Below are experts of layer 4 (counted from 0) of a mixture-of-experts language model. Rows are named router (the router's row for the expert), gate (a neuron's input weights, with its number), up (a neuron's input weights, with its number), down (a neuron's output weights, with its number) and show model dimensions 0-127. Each number is 500 + 40 x the weight over its row's rms, rounded and kept within 0 to 999. Numbers have three digits each.
Before each expert's rows: "comes after" lists some tokens at least twice as common just before its tokens as in all text. This comes from a sample of Wikipedia text that the model never trained on. Tokens count by the router's weight.

# expert 21
comes after: " U", " F", " Ra", " La", " Ho", " Li"
router:459505446483441482438498475530503436564501481531514465503500496446435493412529572468384512438484529492517470461439512461501552474510492535419462442480502482451533505395424489533529506551582489517425490482547457506537449559481541477530566512518470537487480536479483472502546525556495465525495503541458489543435533464552557537434510435494508525572501491477489499494501530540495512510572
gate1:473579526506499554476456574524572469542538485459495526479463500485457457469497437510506444543579494434534451470468508501471505500515495460397450516514498471572503492537411505524541520494471562494476507491571522409549546484500545516481554455491440542530466482442562579474525546423530462520494516493495474500512504485475541474450413487547413451551444448486504495519504428495473499512477
up1:514480432483523483498528509464501504455536476538453498524449484534437509514510438483581505493518447518544553444454594506434503510523531528463484497467483543460568526432473520539449454538524581506457464576537519498482466485567476594474489570501468511499513501479552522521512462538514508522415558536505500485480421573502486533465484454511501486630479508495471439440562492535443517503554
down1:554437499429578554456502475541528490551535506485515455530460506467494553462504533549488530487464433513436523479476524489529562498504508461528527509494478496511502540457498446370571557480508551481438505512458514473506478477473536481430523581512416473505565510502459484498526521498504526556597496504516488521462558584469494504502516513521491425504448495598561474441479551536476415484517
gate2:508466562482503590510512527560484505488513498551566468554537495444546480457550552518456493468484492379485579411516574479454518468479503496475523500482486488466469497458471505469522494550466503409550503518502471503478486594480473484589524440521495458377506476465439491463490497557604482460511526457442476550547485502472531501459511525505504492527501556496445535545486479518513545463523
up2:508452502453477436498537482493511448520512559459519526481499491468561397487418564500517471480458483432442420519464484496520483450489443445522469543477493487479533555550514500497497528478499435489510500443591512445563538504501528498506496521487551460445498538451448463488551476535536465536526484443567556518520525488452451485474520555575477559490506446460455423515396435508427514482482
down2:550558488497537484512547406484531576500449471496467428544488461460486525470474455510478477465464490523526554559455490436514532479478492466597508472485545488464551475573482465472449574446451470588531485568502498504507535464452523480434512450446538489553478491495494515519537558551450496596531451472503528545486497527532556479469422522550550478551572509501524532441548472507485548513469
gate3:472587462529489490519518463503561480545530441472488467433549544528471457519512518480539493471517548469486443437443568472518513463530552477399436488549495491524566438514471556491544523479574439476456393541485460442461589516524557498562492528525557568451506560570526504539519511538523525484504537562503486569509497499465523521459479462497541553467515480483450500488515492544448514482526
up3:495430532535460517483371410425475515469515426446498492554502465509548478494492538462451468459520467491439466443485505494490481516515422537466530484464455454506468531480449467499543463500478516456456505494547529494471532529466447486517581548523514524505551419438515444496461509487558515517484516526498555471483524523484469548419578463455529509536509480510421484557471389530498497485564
down3:546555489472473517500580479519511467530514440566500546380469475455531518562406478446439455467440456556481570465470572494465538489515522507496479483480519488539531512476463452524548459514462487464534412497522457465456495512511505422568494544533489455488517502510578533507487463552563503432536497514560508552530497543488557477483463487555467580484492475469522498582467477454545539489529
gate4:436554482483490476537528543490548447565471518502517515513532568464438455530476551483545529493518523506496461529522491462467542499528501471428532469469510485381482478513455546486433465465546477429468426494489426480526533546492511562406498535492519540485403561551491417512477490572461508446537404512473556506502484530434504492481515475534557480483566503523456500521452469498523453550530
up4:498470452547435384512522504506446474547475527512515447449521469485552449519403491562531453489474480580567482503463538516489492526468453504474558521438526460558563460491585480504511480555503437530525497518526429495494512514451524466493456470425494538508474556543584505554498542482558466515518481417450482491554463493486491492550497550444463472452501447502482474539515564498564459465468
down4:514505542610523520464494523484452470469487488545494536538509464509450470438528541450477475402526542532470503539435512481514459504517538549514546521487511537467506540512475539546500450455473501506518502501451586462504574469571482543487529510421499533486513487524480475430500592513541512476549498580549524359549512441422527548466489504487515441487518501445496489528486476506547467410519
gate5:485502520444545555491507565540496399558593490494499480527459495591512514498412518505502554559460465423456461484515493462519496441499442497465476459452535484545496477456547486507556526511555389503465468490558589480529492537485511516493493474443496546499480521495515512458435484464488505532539522590467481564460522513410503479428541529467490484507505496501532499580523456534473539431495
up5:465554455507533486432498457550520487518510476571451483514482461532650534506491515560477509498461464529570411490515547476529509444543507475531532503443472503536467420492509589504501481562490479475495516475491481540504495512522522418465456461498512497523543479444518463499552466465466506547607452495420555538420485489467507440460485516490431529508474514510559462507552490505453570518537
down5:522508489469430472528444457424559511570494504456501460471446509517472479561499477478540458482514454496572510491490479496481542570499482596583507511497466474514488482449550443495488549578513523452481497564527457445489467510530515595419492458514492492477453442493551512439525440468565589447485421449501514514464520529453503483499549534475574497494485508572489455476461553481541539543526
gate6:546499488483463509514490531527478516540534538514539463478490433533490505575538496522511441494435464524497495519493516493543507483577444507440494454497538502492534497512520532433470537447512535516543463440448564476460406428479511521498502493500399541463415477591537572491620535473505435530502565493509474500470508438586498537483518427513425483414469471513479488485506550488472533499471
up6:582575482486518523513492543495502478495514503519465435528474463526487536486515444508539546458413456534543479512582529481504549503563481486510567513445494519457561466422544508480432504518538478471543479545507469463486394459500534553513423467461538448498438479490470492486515489451391497426550536459512437501514578448509553493437539468513506434486482524433491523473556527549509495487530
down6:455488500532476499523484517490570601538455534459432477434511490432449525534460516588532482483467426521429505510506517492519521468508477461536552494451519467485456493514498477477487541509511539462504452448545500528501477523404497524436565536527424551508469508530554560528418434511463466456502523445487537492518538583462470464532470521463597526470485514512495530501535562522459434409499
gate7:529488393530545472540517523467495457541506517550535531487522473487499511526493485575503579475490523465476435542517530486481507538570527501416430507564504472505555540544502514615459464477520506492528477448480507456553529546426459516518516537538532514445520647532525503516488545486518472489537472514496468577495503438443478520506517478503451540552545495487448554517448501561490591512523
up7:530544505477469504573545516550505490506478466480491455470536481525489435633500530538508453468522469557406533611511469499539478535500495524498558524509531497523570461474506462521480513509525519495478428474534522482634462521470530459495515518470460491467492498540476534487544489535575442457517475446520499510477524455569477525540477414567501527530500395487554489558453519461524478457475
down7:523565540498533475540412449557533457446494575545526475502432536543505558496563458444553497443492545521440518484485483429586493490498568555533503499500513465489484462512495499530561518429584524493493443525507427488503519443474486492552499475519447480464471470522523466453546557507446521527452464519543447520523464529447462558457499467478517510537519431484444491531529484422452474408490
gate8:484531496437505414449543525522495489500494484510432518547495401459492574497518482424491546471497492514545472471476535461518556459510583430438402519544548547521505506426493505579551484508584539464495428533541454507537533513511492527505538511511531486493509429528483434504550524554506556564507514527449531517481548585485493525445537507504497524474548525474510444551526476564514503445551
up8:530497552470482473532478450473457509441507465580599454521512542485485412547433521517468534548542509532505556519532499477545398433582516481491520566510471539506390500495473438469558473542485501497613477531545503463557508493489441529439450452458502520512427508487471482473490516516489511467464459541497459498483519502498481454500463528456447492512423508559494480545510497479471517416474
down8:523495479545486500511607522494468584525553440426498484533497413452396400507506478527504434450548480597419457493494539554453550501554561492494497497475495495520512499526564502529547482446509546499584511461460445531523476532523524524444492501531480474502482567486531513476457452475542490525536473374477508474523482488462533493485495472418472525454475452518483461492493482496484530510512
gate9:544474496454504522507414543457531482559498468576486438516468537510470519452531536541474498506464526554514500451476440469561499436464456525535502457504512496503467495530497475535446509491583452506437595411476535545453416458524496469578530486440533522478530473493527561496506477561530532512460545479491435453513413539517481524498542428516498515525488512486490520481501616571488552455468
up9:450461452520453521485571528455500443366529549479481508465542493494508554530559465516533487516502563491583500459576524504494587515503555459491464504507522512509462482488498532550566524459472587496488478529481494514507617493466459516488500483473491502547489463509516474583492455551499412527575461567537570492512475491488482459522486498512506487499496554596495488495489418496471451513434
down9:520555509455423474472501536541469506516454493467462542536460501562544443498442491525532455559502420499520447551596516544450483459426479500554485485471508502571516431469460473518452498510500516438485481491543499550530525540540511548531505450496522514418513612495407555496508460524557460488495541507545500446550438461474539457548507515541457566488559513568513524485490489529549522460463
gate10:569521442454472491543491450535515466507526488613537490544568542422406404503503462499526461441534535563466533470508561470506464517576487506492487429549543484517498539516484405503508500462511472519431416472501464536527467482474502490590517466549505482484464547525491575523518604440483487549513473481480477481452569508497530505527528482476462482546453513493518469482428505493507507469510
up10:493542488492586469493469622495480510510506473450552501427498425526504459456469419491500460522548458480514425473413490486511491536444540502488513496497561531472474482491482534424457534535550426455544428515514439519479536517494514562516444492516578482472504529485526516590480468459521511599497462549478466547541506511542489514420538535527516509475473418464477509461516512475525502497424
down10:524528539489432465463481495513470487536552528493509496518473487559529490541534492520476580538498468487433432435506437522519443470517418448409553508547523531528452502423399484540519500536563483446481482526466517539503500525487484530543493617469516474497387464508596511488525539473472507419513465499463457540449540471523466483508512482486487515433457543487487506555496474480560479541452
gate11:552460473457391501497503455489463522486534464524568509534469541491485458529460510450454494417483513537565545485527510476480572550518508518486464452541467503518469533451470530448540534493557491562458584571566485572461491512492505521515508564485506473471537543512527542543603507546502476470516546460481442496522422504573496555485459438488544537580544496502446479527533517461541535425496
up11:493455497450507514507521504447425523487490537505533490528438452464431518425557502460532552496429516577520498528457501477447528508521506577460470535526576540527471482497585508452438498507529499465613453533473553499516480502517457571578552527524489520498536473551485547521570507526497469500477552429498488490523497518517500538405538573509534510454393446431529470484508514501481499497540
down11:547555555556470530498473485485471460552430508507491544598508475470443372465521459462442509457411486536503457486473518508527530483492454512506481510549462524533507457434492523482466540509504543502493474474447505468506513432497564430532485541476478518458588481553493528487472508470496598508537523429544462462445500496560465458476436542479510497514504583500461522473442426433480531526522
gate12:485508502484463508496556481521438559533460424508546472511545481461530489509549479474493580494545449482505487541491455469547473492519492550449494501578542533469511469520514545504532482469522442498548454432543444497529539517467488410434494491504493531444509538455470487549515515546573484473567446501509507510497567505502550520500550582485376556409524522499523512410395542503467477477509
up12:427481520550533495498501604544507461479527527491546504539465517496527513539474458533505503487503490511488537579490422518526456518461505539459502459462481480448536491536557478499448534460519494546513490515586598450619530429443431550492541473490520452523482595492490468488463471494495515488496526460486569466574531502564429484456514494534476481573517543510496553462546472454553495437454
down12:408518482459489562485523454529560442529593481454492512529494529449546510487494530495556488454499557445532486437505481498467555500459485549526572514455499497503515494505563463539528396430524435516481545468559485469502507582433471480415494522529430463566508500497517494406450502457555455503471466490423596485508534474483533511528548509520470521511496506454499450425502520533519494479514
gate13:514608512535512518467471503454512530490548444496443528467517577445486451490485569420453418470482527495508554527530555512531552478563449469557437477472451472411521518470547513502471599508542489525423484461548501464481512496485500510456515463522549460556491478449447516493503502454469558455542460460555510493453538533429507549534465457455518509490467439481491514527427494460530434482532
up13:480547483516537544421448549442485536561534491568501501488494537508455425520431526476476474570519494486464523485520581478465538455532466499502481458480488476541506522462480442496442474528520585534492566389485513483527461471509574522531547474486482517538404438514541448440514477503506478521447474514585490474497501608448560480489481543476423492435465518503519528543449513443506496504505
down13:456482512521508446499472540492501464502454496481513556506510501591539490455458508553567449530467484570478503496536535538553519521497482462556485493504478494422447527489535421495397534567564433482542564408473536497493530470520450500540471435479456509465505486460581518456503482390411483458481538446486519507455484503497432491517533509493575510517531509529482473467578460490560549483493
gate14:496485502491480506504415480452578448536527484442503523497526524517468456546593573523394466465486532505478521451447508488447538490475482451556455509499501505475536537493420448470530515548491545520496519480508495473535470470472479527505491505485464464489431434507477583486518480473515599513495531486411442510465489471608565471543520556515448572523433586466537486541539479490458475487516
up14:533485523487515412532499496514425479501454502452491508487549499447497534451537420488513463528448534454482562522472483486519459484468462457495511520513517461454469548624447439465492462511491466510421502466462544508450419533501542515496560524529527482449501509482539472520474494580501478462523510512525510555504410572488494512540524462469460413407513502481450431483469554490427548549433
down14:548489552476524547492469459535518448543539500488423512474505463517501423574603524505500529495479487490513438481482547494504483493539545458537523537544545520586461488522545556534569499501531508497557499492439577539468429551498498486556437542451497500529477513483604491576579476530529494517539514478458526444586570416471516478525489494529522544489517444450473548522445530481496453492518
gate15:462491522495505557487530460508575498535529538473542488551486442451562546541464515488535537474525439462490400511501515485502579524477501498487482494551471497489438467467504534394519565479500498520559448492532514461550545514526492514511555438474519487517440492444531441451518535493499571509572584437540438509470512492473518524392483467503438505512468484427565517465443430553476520451511
up15:511563515521438493478551473465520497504529472531503566459491506495455474509456454491531512529519553458518538589506414490528491531478451493455535545529475517534486496532561554511511426454544489508520508574529490429515546548463463423569522494480490455479477517531488563479494526608475493483494497486430477612447529524471483478530464416556573429528517526517479551429478539532505422517474
down15:509522555553468503503509513522495549439463506502503469454528473515496482465405396495471559492537514472564462469467446453387516450485507488503527533496482521487487519501503496524493512447531554488530551495435507488529500521532449564481513518504481523586523477485497518519587503524482503470499472404455550480542545494433567441506437465482479450472426517518521513613571441538490482408506
gate16:489472437385535496506507531452513495517475539475461484524478541469444457451482515458391518424462474576516472480536501499581525523513516499592510463543486523436503490421448482503432496580572510525542487475486500507524562525435447546463458568430535562518522448529470523551471473518516526441509498562481466502502486493524495565516410477514499437497528502536539497518508465533515549488546
up16:570472492532562502481570566531538407525476427455479538516500553379474551435486484553485531594515440518551503526477480479521450506528493527480480500472490534465458472559462516508473475472505442481572480437471511495463480475550524540505429464518519531472532503607481439485469476563512486474539477539499544503553512499505460488524450437507546478473500511486400510493542486564495521578493
down16:405488436511480454538520537537492618440433492467446516528495520523487480436477530532491530582525466516448489500502491506528483523442521492491488541471567516478482516513547477513478545523465483490480507514533444534438520517467459451525492453451562478439502486519507607538580411503479494521390452489472513578482536542487554441489467497494524520404498490498440500495561482472455515474549
gate17:458453480514481562531524517543558553543474510477542498524495484402532567449520518562473552506570435493545522441493509466511554520547501458517511504454539488452480481429496513512425515577531467515525547458491400477477491519482434501486481444536529563518536572508564502559523487436423442546469458560540475446472455508479533551403486474512517514502544542504466492466502501547508560530512
up17:501501477457413543479521543409542530519462406436429476475488487582595481521515507558529495498465503482570459515569452518441503486585551437552526470467529473481514496469455544496521483474414523470495533522505487563467567487485488502544476539466488484499524432445452458514584510454508498531537508449522585444554491494533508483505439476470559507499456491469508500466549508533545498506445
down17:389585519465487566504514480475557541485532542467494481516505485466431519482533555536580567488441521548526500486513434506507560547526472481458539538534476518448517445561439529528517471526503469481425485471407547506503505454443465525445584536484469503506473497505564504505552527487413489453469486491563466474450486494505591538496517494490454479475540433429492498565548510493506523497555
gate18:572498452451507448487527477523455449512531457448504460499530499450472525451455541486461513464482447480523509475512483493486475475532448523494565526518477493475492496416410487577484487559535493564448493493566525514505540536453453482510488498487486510477544480456488520365551526536469463553491523452395436533472445453463481531536448539453520487587526429482497490425518572495467531443512
up18:563542475604530504498439565467595438554519488455523479457535530545525476518548462518461481478572519523454521600411540514504485518477469518454475516506473526532501510530490499542558506501525531534522565504451456489564535451541509534462473474477491463523512457577497404458445507437529482530486516411482520482508520550582497508495456604485505492479499474519549539521497485494458521543439
down18:471560516493526402537559480541535516443455548503518495465459517535507472487487487454495515516494452423579495522472475557423505500585506484504419532489530503532518517494452480568489529503497504536532482490440550572472469528435443426516525528477553508515419502567479544535558487459500432485464527493456554625485559465519560440514531489506489527523561511484540518520461542506471558510455
gate19:509464516525511536454430502495555492480539412495538494495596552441487472519511526544392479461530515537539419464538524469484491482528493527583498537452536519411501572473503488465497534504539521577526518412551506495505494548500495440575535468478438522465495492452595452463508488511502448550581492496542497531490518444526506513472494524499456507532473476451526488559542538561433557502491
up19:584438560450505507557469493504490498459479577494519457422535521413463572530503544505562530511572582496469565487414513476490450497475494499468475512475536488468431551462509491419564515437501504456501535510638516519477504555493414512513540560503517548520468536488542494542515534547507579502491547509536502459514521491442471483487523527514492521560550472495518513532494452539539523506521
down19:415412490456496552526514458507434440565526541459470457445480537452499455531522482545534465401501644506551515481581471439477522537520521537579450477501504490531505477484469565537524456564490487461521469512483524467473465497546487474481508496506481478474489513472548515454525503486508491552549442543461455603503496507511452479541557491489507478473410476546472483439461503559484483501509
gate20:445527466505504575487506478546527418414537472522563427546481551570472527508574516506506560472506553562582457528532429502544530474516587472474473452493533489435486494462431426518516505442523564487437497497538553536514465469511520596545603486466505475509522574560553455476511525501571487510509502503495505512532515511480461503456468484516465446547511472511465533475531517495450511497486
up20:490514442481552531482481417504502444532484567466451482458454469540571475468492535446583481469521458554533426431494515537471456459544485559498469529468524513528502462553519483461451418474499535560519479462522469478532490464509490529507555500492503433532492387463542485539534447521491550437599438477463486433512431464543501481512545518508467531506490557469536500524515482457483443534579
down20:482523522563543520477513471421491469477524449505536430517547448517516510524529431470485465534558456482457538488453439414477470388446521455438533539546522535531466501503495543466483481488453469489518486534479440546512498479443529445516429516538585547484503449453519582551504522510477516493505541489538508476528495555420488542464448416498549535472509457428519534543479534473508521563430
gate21:397491506472490463557593506453504460484536483481513451561540504561496565459523532535456482520555525456475497496544451499418540495531600488502452465545452477436481476515383488507498463543501511447466496567496463549486479452524481467406517539538431505466534551466488492487448512534479407477562500523509519525478541435514461550549531463519510527509529523554433492488498472509529541536506
up21:446447481500547533530475515374496488498504487479498489484464493405478432433479596483452479460534508453502453516429503445503536505423528514436528461534530546496477417457529534508475496424515494479487444530515515607486543550543544505443468485488437504511508513529472530496513487532482492512509491542410516510486504467497534466491515444559585499502483515526466486511577408565534480501455
down21:481514487503439552492531455491493445443494556519462526424499512466425446437568471475552499489448559460532503571498368509520491540568504528592433523441451549582511418509480519497470559545534593492501488519521496479490515477492454497478517505486562477531505474501531527529497530507515512506510550487478521445435482496522490528542441539508431538516499433457482498460436441445508529483538
gate22:448489510479487509493478501553571536620528477452503414531502651502520545517501399533499515483505509548516479532523483468408522501522507500548488486491502458451510597478447451500504502477512523459424481424449474535497538467426467519544550561493462459493496559520503501538495483516472454436503492519492494459465497482550493534530457475449533502522551486518502560450532453575442483513480
up22:538570560500450480421495525542509553597457495517426462538559555542518445523524477440462461466530572450495482471450595502540490511485475544439498495417441520475479541515503485491491531538496500460534474496509496477493536516482483452475498574508526475487436398550505532478500523501599379513479451504506510521480535455484548524560485488548521527539486469510494518549444528518548504447482
down22:524503428410479502535433552513501431539477606535540518496463609459485478565471543489493519479526493533510528528466543503517547426480575449453481550488516488501464493585493434505570533549562532535463433476526521531521501522516485476478540454521445463518481488475464484475505452489463447498509499483433533447487520511512530503467584530557503547428460488434527402510505519530475461503463
gate23:493456525476494513461464493449512539496470479512451490463493538510450483472450505399439483507453533443492500455528481477492530501483512612474460451535510470458530550419560419511551529375547521484486513522579474427472476469507530472497501501467467504484531475512424503557477592553454531527456491483460506508437485472494548522478544463444558536509444465488558553435493456490477439469513
up23:518512390476475508489467478468548497529467540463497438448506549487455552458437529533479501530463498474489452393522535538515523511468475520535505457540501478462511495499454518494457505535485495541527572509466515510523477511460520540458607487466501400543480491531471552486440500493485508440515499490559493390507478472501484557470370441475548502500469543551449575528495528514572468498440
down23:541511569588501522537524420538496468545551535512447477518491530541528500469539502448476434539477515504453503540475517503603484451542451481527519551478486520516493536555515427511377500510561483549544492463465481415495498552521519458495516488578505564473451502535531531393528547495517505504592495511491511448547508527482485552497574474443476500540526505513513529451511489436497580530513
gate24:554497493504461520531421487461494551507487452524505495493447499520444496531525485455507572543476466471524526450442539481398554522443483535504456465470508493482477510416462510503483499551593499415460542454502484515435540463498501514449553472500598542473518505494430509592515514478508477480525566533494423491494469452472517512450487502509460520531538514512546461386450473565498572484566
up24:510551492498466503501560510588540483575552467386475502474504508572526565538524529521513547504558498530523561533498481487494518574503479437540518547440487518526566433519465501491490490541493479512569578505526517552507498506479531508552528504545538509497440456457588490490508554498450541487485444541469493472427524540500434502500464558491554517477432526505514526587442412535530532505433
down24:538522527541513513449487493452443573491544598495513490507518516528497502576566487450502456459486544506556447560512479478443442437501518441477450463503428514524489514461482529477451535483501492500518444535466476519589547458494513543527436538531503606534559563559492551502450491480518544510478536483465512527552525421558489440507451526429530451547477558507521497447462482525560530549536
gate25:503444475461527510489551406514439553487494469531501470495501496491492518457510557484514505448437491474529487480449449491548511433545505517484501504510559532512556529462453580517518411520550555532531484524531487545461479508508482566528560472501513534516552465448493517482476409533456467541517478536443448538484478490487575552478405533457460479451574457429536467459457498530505494527631
up25:541538550557514467473472499514544483539507474559513474596515539525453468522521530452503470496518522524438470535463533528534475468476500435586498502460510518514493522518569449473540513478466508529518521431362515562453385495528491486578447511493529478491526518438453524486465556515426476497426523520511481515474419526478457528506509462452481416485551467543474463480462557524475556544491
down25:512490479480518504483499515398452543524502511485463542421482423485501484458573518581503489457501466507494448511447566535383478543523504480505552485567529502568489441453441536480467449510518542466562507521494535499481541558468435535489537527530540588494430548461494484480490477487516484556485468511563574527487505424506533503501476452528432529455436482434466454478515546522507521517429
gate26:438453575469515454534488539464468453429508477538501533554538533492413538412559565490471537479454470458534533438519448492523499521491529548470426405399551464446498559494455463503452501514524425556467460434514506472539390476521498582522474536485480503501524530486545451498456518512496571519544490558513472496502532466521531442476500502485469530536444494480522505533484466503459493495507
up26:507446396544570577518493459567507459549519548514542481521488426475512460527445450537460564507527483466446482471494437494535529493523417484557498518525495486540498482514504510469462558519498416519535477450549536448487502560416487518576497485478497485516458554472559427479454477516527576440510469460504500511559436521519471505448564480510543491503536466525479548495466520551550516406463
down26:486506543535484498517478493437440505530467436471537483504508486572474453540522492492533508564530481562468480526469460448455501457473494525522452534504460507526460521429439474497442534468464466514483438469457523545538403521574482551556525512486473474507611483523508474604359480511484540452501423532451524525495565479488436472508464441508494479512496482529511454485508514546504572548532
gate27:481517500538493503481550509587429442501508515543529516417552548561480457532538505476460497502475446502467552536449565494442563430483505507503542486449525511486520477509415458476486509498537430528475532483509433421542420462459461491470493514468497507499514577480503567423510499550496483558545444564480542534534527463508490585463509500421481502481547498439452526509500521456541413529450
up27:527511445465507499486489537488475436475450426517530578509458469446504479576520515489533488464441518522486542464489536544538526435491550598488460498488553515502499487494547383597544507479513478491465497469526609491485494464458454467532548456559479502519482532463452508558578528535507522478494517574484444516449448472517554526496476447521466529419511504557483496525548496461469596491511
down27:499479574564496488504462538520478520481421542568555530543545440494584535513442504561502527491527564437516459570469478480515535546430492412469452546517520510584444534529464595460488512472497437489534493512485458518462497516455474545527430529454463543472565434492486499516526480513543480454472560501544419448480510504578493521526506492492488542486491509449497500500551497516548514514597
gate28:555441464436522471460491537493468482577577499540513495469538563535476468539485563494463434500541487391480467458431463461513470437488530514471508521475516456522443520509577469487545473510506516553433577466509504444510491504558437494506612488508551467455454455541535499489496524493499520594524460499511510501540455505439457529506516451446488509530482474470468472517440555545419493491561
up28:472554492461461488497515557567479502496594524559544530415508475494433511466466448442547430455506497517545530544419500521475500529451534461507526477518575481515502527443546498454476520552515459540499537415524534422554453505481469543512497492531487476471519508499539494506435519508570477463516555473498499568554522580470452511436561537491479498533490468540377538564463515487546518490488
down28:564475463403537519432545493412473528537472568538449474526553516471539572480521499488485548512439471433444472423528492547456516537513463465511530478509497526478486491500533443467445529493446504522494454473479473535510508478465458472470515482475567422539497516522549518442457448493475531494436481543518437478427466493518564452533539506493441481469468440478443578503568444433449471545490
gate29:480474483385520528476436475466459470476533549528500477536509499516453529554528523470440520435414450518487511480501551442521484438578580480485467467529498498531483484440460463468467523516509366543462433486522470480465497479409452467505486454494477536555499425515520540511531435472535454477484542539547538517481555530512451487464475475542471507487444488514478569517466580525458535532468
up29:534479536506531524471477575524502510447531466466465468476506508556570489493515467492476509469570526502468504448491507491492534468485540437507495478442543521498486513463429431527490533499508508500465589506575462519622504483534506534503556396567533544479449474470499421509519474466468403558543462522541522456531448536480587505532538590538497453435527513446515523467571487527517536497496
down29:530492476557441530514440456484440468509503552519490436529471533526521514586508566587489596502474540549437488486442480535439472556536523513543515478522497504481551445505481502497511450482482560553475458499452521526457470630522494487574531456569515538501491490540527480562493500491562511547463457495439460459499559458520467508514456485483463502538409501585473522529482519460515558546503
gate30:482471418458459496487424496510496468458504504508490539456426480514475435530429479543481558469430494536489545523534450490533497503541540550528559476512473531551485470455450498444493488563594422572428469461571498540478477469472471528456518476465501552533499537484469493510502497435510521570481504506507526457511570541468508477532472409386507470476474412487467520485531558518449516455520
up30:415471441376545489512505511486469469451501570515511487496534471431513461471521473451497513497541505472551503483444539537561454535431466481504528515572504460430553545502527506450413510504472485426552457450519512495437485528451480551469504535505465445452557479481504431499515506491549444483619504465504466447583462504504493502501473509550487543535515492561466474523493432483470555486470
down30:475549527506549476493540490542455499456488501470467451580526381575463449469461441501447541519477469521528496544451511617459484509535493546521497446466481502467493447441483538455466444440487516553524477491471503532610459540473509550554544519496448536520557552533500534493519498494533476440496507461563516521451524402516513464515461562504528500502485523482512549542540476495538479527589
gate31:550540589452554498479442488466517521513565478504519531460494608510478507504471564444473558419495500424454485525569404489472537530433452491530446504481470472525472521505534513487409537506551467432492554549483509442555549484504493471483563552548524473494543553466433492461481475486500521453464509562464495497481594527523504484436513511548505478562567532466520519481472519489547524508528
up31:475459502479518518489484515414470490455490490551539493410520434494528530421487522529481535475491460489539442553482481509521475552514534556466504526545480525488435490506488483487543375526501520451571494603462514520532514537529490490436457456508487509521514550440494500418561514473473503494525534510505447540480602458452494516575480495445442558479402525458418507476506527517553521479538
down31:486415510515618496462462456522384524511505496536542490499496510529551524532475569532476588463513505433520474522438545493467445522529524523529529498508581513531486541512504549507550529539443491525462492515506534566467469505429517596479559517525505509476502574579468493452479481515508479542548454543545516528531504470525547529504507535605502516522482504545565510494498610540518513504530
gate32:486441449437488494474517473475492444488489529509459504506455516379430535459470530465504551507470552422481497487541553452475564430525495530526536476517497503471533511479474565496483526567564527463551513471559548499500493473475496489479463549512533514482558431485529624508532520473499526378549516460458528473506461533535579518554508497512518481426438507507496539521497469566469571535478
up32:415473496556493512511473440529531523520583444528475498487457570568457504462535492471503480469529499459452428534505557471562521491490529531505477506482492519488434544429427488452541462556528505449472460510519537620458585505470437480455505476505572513470559469460435454486503468486552486512514539540472485511485506589503494477446535452530557513508475525528439455467546445496467561462544
down32:456518469439544498502475678514472562570504635559510520544511498529527497468493550520471465463478498511499486530485500495514538520495497506465421518530514483484561542488515477487525570514399438523470501496505559473488471553507492494474479495483502488483421515477464552448516482544456558516480501546458450482419512567546488531436549495528529477486464529465545458495534526510509412514507
gate33:418498538468498500534546456523510381499464456439462542553466433493552539459544593497455452510456526546536511504529520494486546488488460539441478457506504537457503423483541528491482493525507511443500511537537470417483551474450496442449544501532448533431506467538481514527557525526567498473547471535497553548491476509483553551496592439461469476489581511468440513512526508535496562549464
up33:532511476548469526490558530549457492500437487511478495517533503530482538523535477518400462528526491533519480475595480496436502515516475493489459497506479505527479483478444481533519492532503513478548508543579417503526476539525520507518404467500436481525429401515523568524492494552469528508538566582549533449464538475491587598496538498498458559416513578467564531538465568506494549516516
down33:498503502436510475490581487441533518436474448545501460471508449467551493503569480495480540502537522427482504476492524487434515540505495573447523482435443494570432465507429510459545535535474564467476546459503473545499433554474497478460540557456503490537527563518522442504506452578516458489505494568543565451520442531447455502589540425464505525545455523462478449493530498514542482483426
gate34:492511455481505499449464631518444525494461494447571448548471535506459541500505539521494534545423414491514476498542494438465525491447476599556429472507523501465468547474532445614503488543534460462470555530537435536462438492532520482497537475471463511489478493527554458523441511513487447512519532529467460501533474494534506528535474480509412513506529470508494516489479612566459533468486
up34:428525499542477526509594523513453613484450451485424509467485547574524517519505463547494468384449543489451534574478478493538438531470501482447555506479495461443524475432512506509521488491534527447484479501416433497498446500542527507494451485522474531538597520535503459491514497447463465486523497509494480464526506497523507550551444547485498484490585482465531500496626521491491454524533
down34:489468494598493467467498504494438498521478461507461542527480543480534594557555540492510555551533514535483525486542515519511521451496486481466491524441577502549563520522508416472484503415521501445523510589572514505470494569545479504486493512447502408422505458520543496469558424476509604475475543467517511525505555504542551490527435537502539495528528493458511539487483407429460469489509
gate35:514473492467447549545457452546517483546494537466469404450506533508477441553535516590477504479556572475492552503538514454499530526504493439543458457508483475442470566501464530486496487543525506532451550439528452505457518505460533450486462565466548535471438574479494527552473530561465463522538480480507537528504460570535554503502470478529543465463546483469566611506448550426567483459499
up35:566510481455552474500427458528485522518488516484467463534532522532427546496516426510483456546459462553568559534514551495521430495445515459537481480496536463530509465454505469504515549532519469451543474525416502526446435511546435561519439554499516515493469469563502510487475438409470475572407518490471485517491521470531452545529550437512501405495456442509507517515591556511506506515451
down35:490494499544536465496468487460407543555493469563522501551475467474508458465507487425546523456506567426563494553538422519485510521509465566510495477494589477434516486485471560506458464459514515449536492415509578515470459553527491587408459502539451449517503438552484445448538512524530474528511503505439486548464516537496489522492516458524509504524551444432501532606496534464526503496469
gate36:487516450521580472490489454470498474485518504521477468557443438467469542389587465437557555498408455529512527494512505542523461481515525550502413463515538490414522475516527431491477539511491481510479458506388566448512460503518515522482463539529428502562526532508515546498496434460489461483516534520470484489517494502500454449485510531497474503499564601486477583544547490476470534475423
up36:473489464474527514477434554452470528534477535486508493530514460465518477577467477516478469568492492489577502579470499461532519511482525542473523487511477490521474583568557525568522496530533588533510505481502536531506523436438530512525460402446489503553465508543557481560474546577565456463493497471520466503517420543526531511516520534525498481462412520501408560594469537480551497424496
down36:489532536570534536443541532496498593436526571487501549568457492476493504536543482466504468495474462450480575487546495578493525499532474566466486502467501498439569595515530555406521510516496493492556518477508516499546500527432552508440488473510481482440525501515518542566515413453534491503496398504438538518466534438501534447542529554509532472434450526540546485484480521497492438556525